From a checkpoint of a small mixture-of-experts model trained on Wikipedia.
Experts: 128 experts in each of 9 layers, 64 GeGLU neurons an expert, 4 picks a token, a sigmoid router.
Below are experts of layer 5 (counted from 0) of a mixture-of-experts language model. Rows are named router (the router's row for the expert), down (a neuron's output weights, with its number) and show model dimensions 0-159. Each number is 128 + 24 x the weight over its row's rms, rounded and kept within 0 to 255.
After each expert's rows: a language model's description of what the expert responds to. This comes from a sample of Wikipedia text that the model never trained on.

# expert 17
router [176 139 128  92 190 128 112 139 106  89 134 164 175 154 157 148 128 174 151 118 140 126 155  76 113 115 123  98 125 162 113 134  90 148 138 108 171 120 106  94 130 112 148 117 139 135 118 100 186 131  96 148 133 112 129 124 125 164 108 123 110 153 142 145 103 129 123 137 138 136 131 156  94 152 144 144  98 199 122 143 153 104 152 139 136 146 157 124 152 161 151 142 140 113 147 129 150 128 126 106 107 153 126 178 141 130 103  99 100 105  98 141  99  99 125 123 115 133 138  95 112 158 111 107 163 117 120 136  98 112 143 177 104 136 152 133 138 121 127 126 151 141 146 153 134 174 145  82 135 164 127 157 109 132 184 109 103 175 129 129]
down0 [133 169 140 112 125 137 119 116 161 135 134 147 110 167 147 138 168 132 147 103 131  82 124 106 121 159 118 124 108 129 173 123  81 142 100 139 141 145 133 122 111 157 122 118 112 100 109 103 159 137  89 143 110 128 108 139 109 131 130 136  89 119 140  99 126  95 128  96 126 129 155 121 150 109 118  96 108 144 138 126 156  77 103  99 121 172 161 125 144 147 130 103 129 126  93 161 145 146 130 110 158 142 143 146  80 113 154  99  39 176 114 143 136 114  97  97 123 134  80 120  96 128 123 143 121 131 149 122 130  94 135 150 169 108 169 129 165 100  80 120 142 157 127 101 136 164 133 154 163 170 149  76 165 125 144 138 130 118 122 147]
down1 [161 170 168 119  61 121 149 141  85 125  90  86 107 107 103 150 154 127 107  96  96 132 143 144 138 127  97 147 160 139 110 117 125 139 126 140 126  81 124 130 110 125 132 104 121 147 107 113  99 110 127 131 162 175 104 139 137 111 157 133 178 122 116 143 119 101 159 117 138 134  91 124 114  94 138 116 143 120 103 125 117 186 149 112 143 103 131 161 128 146  97 111 174 113 169 144 110  94 160 117 107 150 134 108 134 151 126 131 152 119 129 138 169 183 154 123  68 119 159 112 145 126 171 118 112  91 118 140 120 141 130 110 103 103  89 115 122 136 128 117 146  95 168 159 136 127 155 120 108  64 129 174 149 135 125 139 115 103 138 137]
It responds to: Second-piece fragments like at, it, ou, ar, et after an initial letter, often in names, e.g. W-it-nesses, W-at-ch, Ar-ena, s-or-ry.

# expert 57
router [135 194 123  94 164 131 147 163  92 110 122 156 162 153 143 127 134 122 129 101 120 125 136  91 109 141 101 110  99 133 113 130 115 161 125  96 131 112 125  95 126 102 104 163 157 180 118  76 174  96 150 178 126 118 106 139 114 200 135  96 146 116 128 160 111 144 167 137 116 138 172 146 108 142 125 125 134 172 113 160 150 122 200  81 131 164 133 132 166 126 128 138 151 122 162 118 134 131 126 107 141 176 117 127 179 134 107 113 128 128 116 139 119 118 164 125 100 124 148  92 123 114 133 134 145 121 142 108  90 111 131 148 105 138 120 116 122 137 121 143 163 181 145 122 164 158 102 122  93 111 101 104 141 118 127 141 118 131 134 120]
down0 [153 110 162 112 119  93 126 139 129 157 133  92 130 146 147 154  94 150 123 127  88 123 128 103 135 133 118 137 189 139 149 152 115 125 129 131 141 147 115  96 172 136 156 124 124 132  87 128 121 158 144 157 128 128 135  83 117 160 132  56 123 108 153  83 156 115 139  84 100 115 106 100 135 165 165 169 119 115 134 120 163 143 147  93 144  98 132 113  95 111 115 165 120 141 155 146 114 159  87 141 145 141 166 148 138 103 131 102 158 141 117 101 114 125 194 158 145  98 178 132 151 111 121 121 127 134 117 131 153 136 196 165 130 137 179 100 149 122  96 133 122 118 114 132 135 127 109 142 131 126 142 106 147 142 172 106 136 143 142  88]
down1 [127 130  96 122 124  93 164 109 169 163 134 105 120 122 134 110 137 157 137 109 130 144 151  89 145 118 144 113 111 133 101 137 165 136 135  98 157 143 105 141  99 149 143 100  92  95  94 147 116  90 102 120 149 104 188 108 100 140 141 123 119  89 160  98 127 145 156 137 117 124 113 145 144 143  85 156 136  91 136 148 175 136 118  90 128 131 112 132 137 124 106 141 129 129  87 114 157 155 119 108 145  95  95 133 141 132 107  87 131 143  88 172  77 103 133 188 144 160  73 157 140  84  78 139 138  97 130 175 144 146 121 104 145 122 125 138 142 126 122 122 139  84 129 172 115 151 104 133 134 125 159 163  97 152 135 153 124 152 137 126]
It responds to: Pieces inside names of organizations and offices, such as People's Party, Department of State, School, College, Army, company.

# expert 59
router [152 181 125  48 177 144 162 142 116 114 115 125 126 166 141 151 127 140 150 108 109 129 152 106 108 145  83 139 157 149 110 141  92 146 130  95 159 131 107  90 122 103 114  94 122 157 107 108 149  91 110 163 129 107  97 124  97 136 135 105 157 102 157 148 128 125 154 138 155 141 114 146 141 180 137 120 123 147 110 175 128 141 158  99 142 158 164 108 142 149  94 168 161 132 126 156 107 123 114 101 131 165 141 138 161 120  92 137 100  80 121 111 115 135 126 105 121 119 180 120 143 122 113 136 112 101 115 124  82 123 131 153  99 164 124 109 119 111 119 123 144 130 140 114 155 180 125 102 111 119 143 160 143 101 148  85  92 131 102 117]
down0 [192  89  88 124 146 165 170 173 127 170 177 160 155 146 116 159 148  91  87 113 135 148 101 153 101 130 131 125 101 119 146 139 140 108 164 136 157 161 192 150 167 110 155 142  81 149 150  94  96 130 140 128 130 132 139 140 140 124 169 119 166 111 123 142 112 109 154 118 153 158  97 127 133 127 126 138 119 159 111  88 118 100 127 125 136 130 138 133 166  84 132  69 141 107 112 107 157 103 137 146 105 161 122 114 121 113  99  96 112 138 137 140 120 140 167  94 151 136 157  94 177 123 140 135 131 114 141 148 103 146 116 111 132  98 118 153  97 145 139 156 165 101 153 115 139 118 164 116 146 133 122 128 128 145 107 116 123 123  95 139]
down1 [ 98 151 154 138 110 129 130 109 109 121 116 143 166 132 145 139  76 128  88 138 125 113 101  97 118 119 128 161 118  77 139 113 175 150 131  98 155 101 109 127 126 113 151 179 132  84 156 127 119 147 147  64 127 156  73 152 118 130 116 106 126 165 142 174 107 137 141 133 117 106 138  89 150 123 118 113 189 182 127  90 132 135 131 147 170 112 160 152 124  87 116 123 146 110 151 101 134 123 139 129 152 142  90 164 141 124 150 113 169 141  89 109 123 159 141 116 103 145 141 109 148 146 137 148 157 121 150 129 112 103 114 149 105 129 148 133  94 141 156  86 115 100 132 131 161  91 152 106 127 177  94 113 134 149 149 113 121 126 134 167]
It responds to: Word-final suffixes and completed nouns before punctuation or prepositions, such as -s, -ing, -ation, -ies, and program, system, building.

# expert 2
router [140 137 140  63 193 128 159 164 108 122 104 106 148 159 136 165 144 155 170  99 120 150 188 132 146 122 161 137 138 155 106 119 116 129 144  94 150 131 100 125 148 140  90  91 130 140 133 101 160 101 147 189 148 111 112 125  68 130 128 132 159 101 124 143 114 126 178 142 125 108 123 130 125 151 136 131 122 133 137 133 122 106 147  83 115 142 136 109 164 107 124 169 142 123 135 126  87 118 104 107 151 149 140 127 144 163 114  98 119 125 104 117 128 139 170  95 113 109 138 132 125 122 120 101 181  92 115 102  98 133 124 168  89 175 151 100 154 108 126 142 128 160 161 155 127 149  99  99 111 153  98 151 108 127 162 105 115 131 132 132]
down0 [137 164 118 177 139 158 156 129  97  96 126 147 145 121 136 113 141 140  86 157 114 126 131 168  95 139 146 102 180  75 159 147 106 138 150 154 143  93 123 146 156 108 105 146 132 123 111 103 145 141 129 106  84  85 112 121 168 106 137 111 144 129 127 143 143 135  91 123 115  96  98 133 115 111 103 126 111 178 153 123 103 136  80 138 130  94 162 131 112  62 114 106 132 123 105 139 190 128 144 119 133  83 119 153 156 116 113 170 129 107 119 126 125 135 170 104 119 141 134 149 118 179 162 124 106  98  86 137 105 172 165 138 102 134 147 129 141 131 114 151 112 119 147 125 110 157 126 105 114 134 119 124 142 149  91 182 120 108 141 107]
down1 [132 172 109 142 124 175 130 140 122  70 115 147 155 129 144  73 152  92 136 198 182 116  84  99  88 162 137 139 155  80 155  85 122 107 135 140 115 121 124 143 114  94 153 114 124 141 128 123 108 107 168 110 157 108 139 109 114  83 126 154 126 103 125 164 153 133 120 109 164 145 158 118 131 123 114 173  91 139 128 134 140 116 121 131 126 139 152 139 101 135 103 150 102 133 151 153 116 135 118 150  83 135 118 149 122 125 142 161 158 154 121 122 117 113 119 121 114 182 153 105 124 168 104 145 116 107 110 175 104 128 156 107 141 133 115 107 129 154 107 178 139 121 127 122  96 116 107 180 124 110  99 107  89 121 108 156 111 134 155 130]
It responds to: Word-internal pieces of non-English proper names, especially Slavic, Hungarian and Turkish ones, such as Tarócz-y, Borat-yn, Karşıy-ak-a, -ov, -ki.

# expert 27
router [180 184 126  59 146 153 109 154 119  90 126 134 150 154 144 165 151 120 132 129 128 126 148 108 103 138 141 148 113 151 103 155 135 142 152  80 153 150 113 118 144 119 108 124 136 122 138 101 138 104 140 187 161  94  99 152  82 151 114 134 130  92 137 133 107 120 183 137 147 113 131 138 121 150 129 133 127 166 120 119 157 113 171  95 120 132 151 130 165 149 147 186 155 140 140 136  90 130 105 110 123 165 144 122 167 146 115  81 117  70 117 113  88 134 162 126  99 116 123 131 147 124 104 153 111 106 147 127 118 146 132 155 106 167 134 114 145 102 132 141 155 141 131 133 164 156 101 115 115 130 138 142 113 118 164  97  96 160 122  85]
down0 [ 79 133 135 118 109 119 143 120  99 111 112 130 130  86 147  77 112 118 101 100 121  95 122 169 102 115 144 142 142 134 151 104  93 117 128 173 134 125 143 129 105 135 130 149 156 132 149 142 137 141 109 147 111 151 134 114 106 123 108 111 132 125 156 164 137 128 126 109  74 128  76 137 155 175 128 166 144 143 148 115 105 123 150  86 146 176 135 121 111  78 100 138 159 141 153 154 120  83 110 124 123 178 135 117 164  98 158 158 180 114 112 100 169 104 132 128 136 119 123  91  99 173 156 118 144 155 114 112 135  90 153 151 103 113 127 130 118 146 131 181 162 137 135 132 110 127 149 156 134 140 105 108  98 195 112 123 121  85 105 130]
down1 [141 110  66 129 170 143 176 156 100  99 126 131 119 144 163 143 123  69  91 131 117 128 111 145 137 117 144 106 128 101 152 109 130 113 133 161 135 132 133 154 144 135 138  96 126 132  89  92  94 107 111 117 156 113 113 108 164 144 170 124 104 119 125 105 161 109 117 155 110 118 105 133 175 148 104 155 113 154 141 107 120 140 112 160 160 132 151 122 156 111  79  80  90  94 113 102 143 103 124 136 115 137 146 138 134 103 103 120 129 115 173 148 154  96 103 128 160 134 142 140 148 130 117  67 164 147 119 143 102 125 150 111 113 117 185 151 151 111 128 102 163  71 128 140  87 103 129 116  93 138  98 160 148 139 146 129  95 108 126 106]
It responds to: Final pieces of surnames in lists and credits, such as son, es, on, plus was, became, is after subjects.

# expert 61
router [139 133 117  93 195 118 130 148  91 111 147 132 148 145 107 141 160 121 133 116  90 132 190 103 132  99 129 130 134 149 107 158 114 158 138 119 145  82 109  99 125 118 105  98 152 106 133 108 162 129 114 171 120  91 123 130  83 157 120 117 139 125 130 114 140 103 159 137 103 145 101 136 160 154 142 150 118 152 133 115 123 127 123 105 109 153 155 155 160 171 140 160 156 132 130 117  93 147 110  99 110 136 176 141 161 160 101 146 107  82  90  98 114 111 167  86 106 116 147 120 117 104 138  95 156 116 123 109 130  97 163 128 139 140 157 108 137 146 129 147 139 187 139 143 163 115 122 127  92 155 149 162 127  76 172 103 119 112 116  96]
down0 [120 146 121 141 128 142  87 156  64 149 143  80 127 103 108 128  98 146 145 105 111  96 138 126 142 130 165 125  96 131 100 129 134 111 151 112 147 139 108  84 132 119 141 121 171 127 129 117 139 127  90 140 109 119 172 139 128 114 129  97 114 130 158 116 114 156 131 106  74 104 157 117 108 111 185  93 151 120  95 126 164  69 154 116 128 119 128 127 155 151 137 118 131 146 115 143 104 138  83 127 135  79 192 106 152 127 137 123 116 109 133 101 146 135 137 131 107 131 102 138 117 117 127 121 134 128 144 159 130 104  73 129 128 118 108 149 127 139 115  74 107 150 145 162 115 130 153  88 163 107 101  80 113  97 145 146 136 174  73 162]
down1 [142 122 150  77 145 150 173 126 143 133 134 109 108  98 112 115 105 113  83 164 119 131 161 131 187 138 127 128 103 117 117 121 144 120 136 138 163  64 123 135 123 121 114 100 126 132 139 136 110  90 139 111 129 116 164 129 145  82 150  94  93 185 118 119 136 111 146 103 159 172 130 132 124 106 126 179 138 116 127 123  92 108 160 140 131  88 135 132  98  59 144 131 133 142 113 171 125 122 142 115 131 114 140 160 126 176 135 198  87 146 142 107 145 156 112 120 128 136 112 190 102 131  83  80 123  97 100 116 139 113 135 125 133 124 126 108 124 158 136 137 134 126 127  88 152 127 128 113 108 137 121 161 125 125 132 146 156 179 121 133]
It responds to: Middle syllables of foreign and place names such as Kent'uc'ky, Port'ug'al, Kazak'h'stan, Shizuku, plus Africa, Europe, Japan.

# expert 16
router [174 130 105  83 165 169 140 139 102 108 116  95 141 149 133 158 152 146 116  99 138 121 162 101 122 117 109 136 116 180 113 112 140 158 132 117 153 110 105 130 148 148 134  97 152 133 143 106 144 118 106 159 138  90 112 130  91 152 138 129 136 103 173 135 115 167 137 130 140 141 149 141 145 160 139 133 149 173  74  93 139 110 175  99 132 175 137 109 152 148 162 158 151 132 151 150 113 123 123  96 130 151 156 171 142  92 127 113 118  95  93 119 121 146 170 124  78 100 147  99 156 129 108 101 152 108 133 141 113 144 133 172 117 146 143  82 138 141 113 156 123 193 141 107 155 124 106 108 145 132 131 157 135 115 183 106 121 124 148 112]
down0 [114 148 136 146  96 141 133 163  94 135 192 150 106  80  98 145 140 160 108 139 142 135 139 142  99 139 107 102  70 123 105 142  95 151 138 123 116 152 150 124 140 139 121 136 124 162 107 123 118 142 123 161 142 112 149 131 104 119  69  93 146 156  96 107 130 120 116 135 159 151 135  92  97 136 114  60 107  81 154 135 123 122 116 106 136 127 133 113 136 127 127 163 122 173 154 159 108 117 129 140 147 107 200 105 131 133 151 123 112 144 125 140 176 119 167 135 114 108  97 105 108 141  90 121  97 136 149 168 120 148  91 120 102  98  96 123 131 104 137  82 133 112 145 132  88 163 134 123 153 152 134 139 120  99 108 140 121 164 162 165]
down1 [112 133 121 137 138 136 104 138  87 119 174 108  89 134 160 118 132 126 117 163 111 116 156 148 121 161 121 128 125 127 157 178 142 137 117 132 172 142 196  97  91 167 130 143 131 111  81 156 101 103 150 117 118  99 102 120 134  66 121 132 136 145 111 118  88 121 112  85 135 136 177 117 142 140 154  80 117 107 125 171  97 153 119 122  97 148 106 109 135  95  94 154 106 137 118 150 124 159 135  94 127 150 119 156  87 112 115 129 203 145 100 138 156  97 138 126 117  99 145 134 103 131 158 126 116 125  83 111 145 114  97 127 144 143 128 135 136 169 120 125 100 142 156 138 130 129 126 128 139 127 157 151  87 160 169 148 165 128 121 151]
It responds to: Final pieces of surnames and place names, such as -son, -ton, -ley, -ford, -ham, -field in Whitefield, Brockhampton.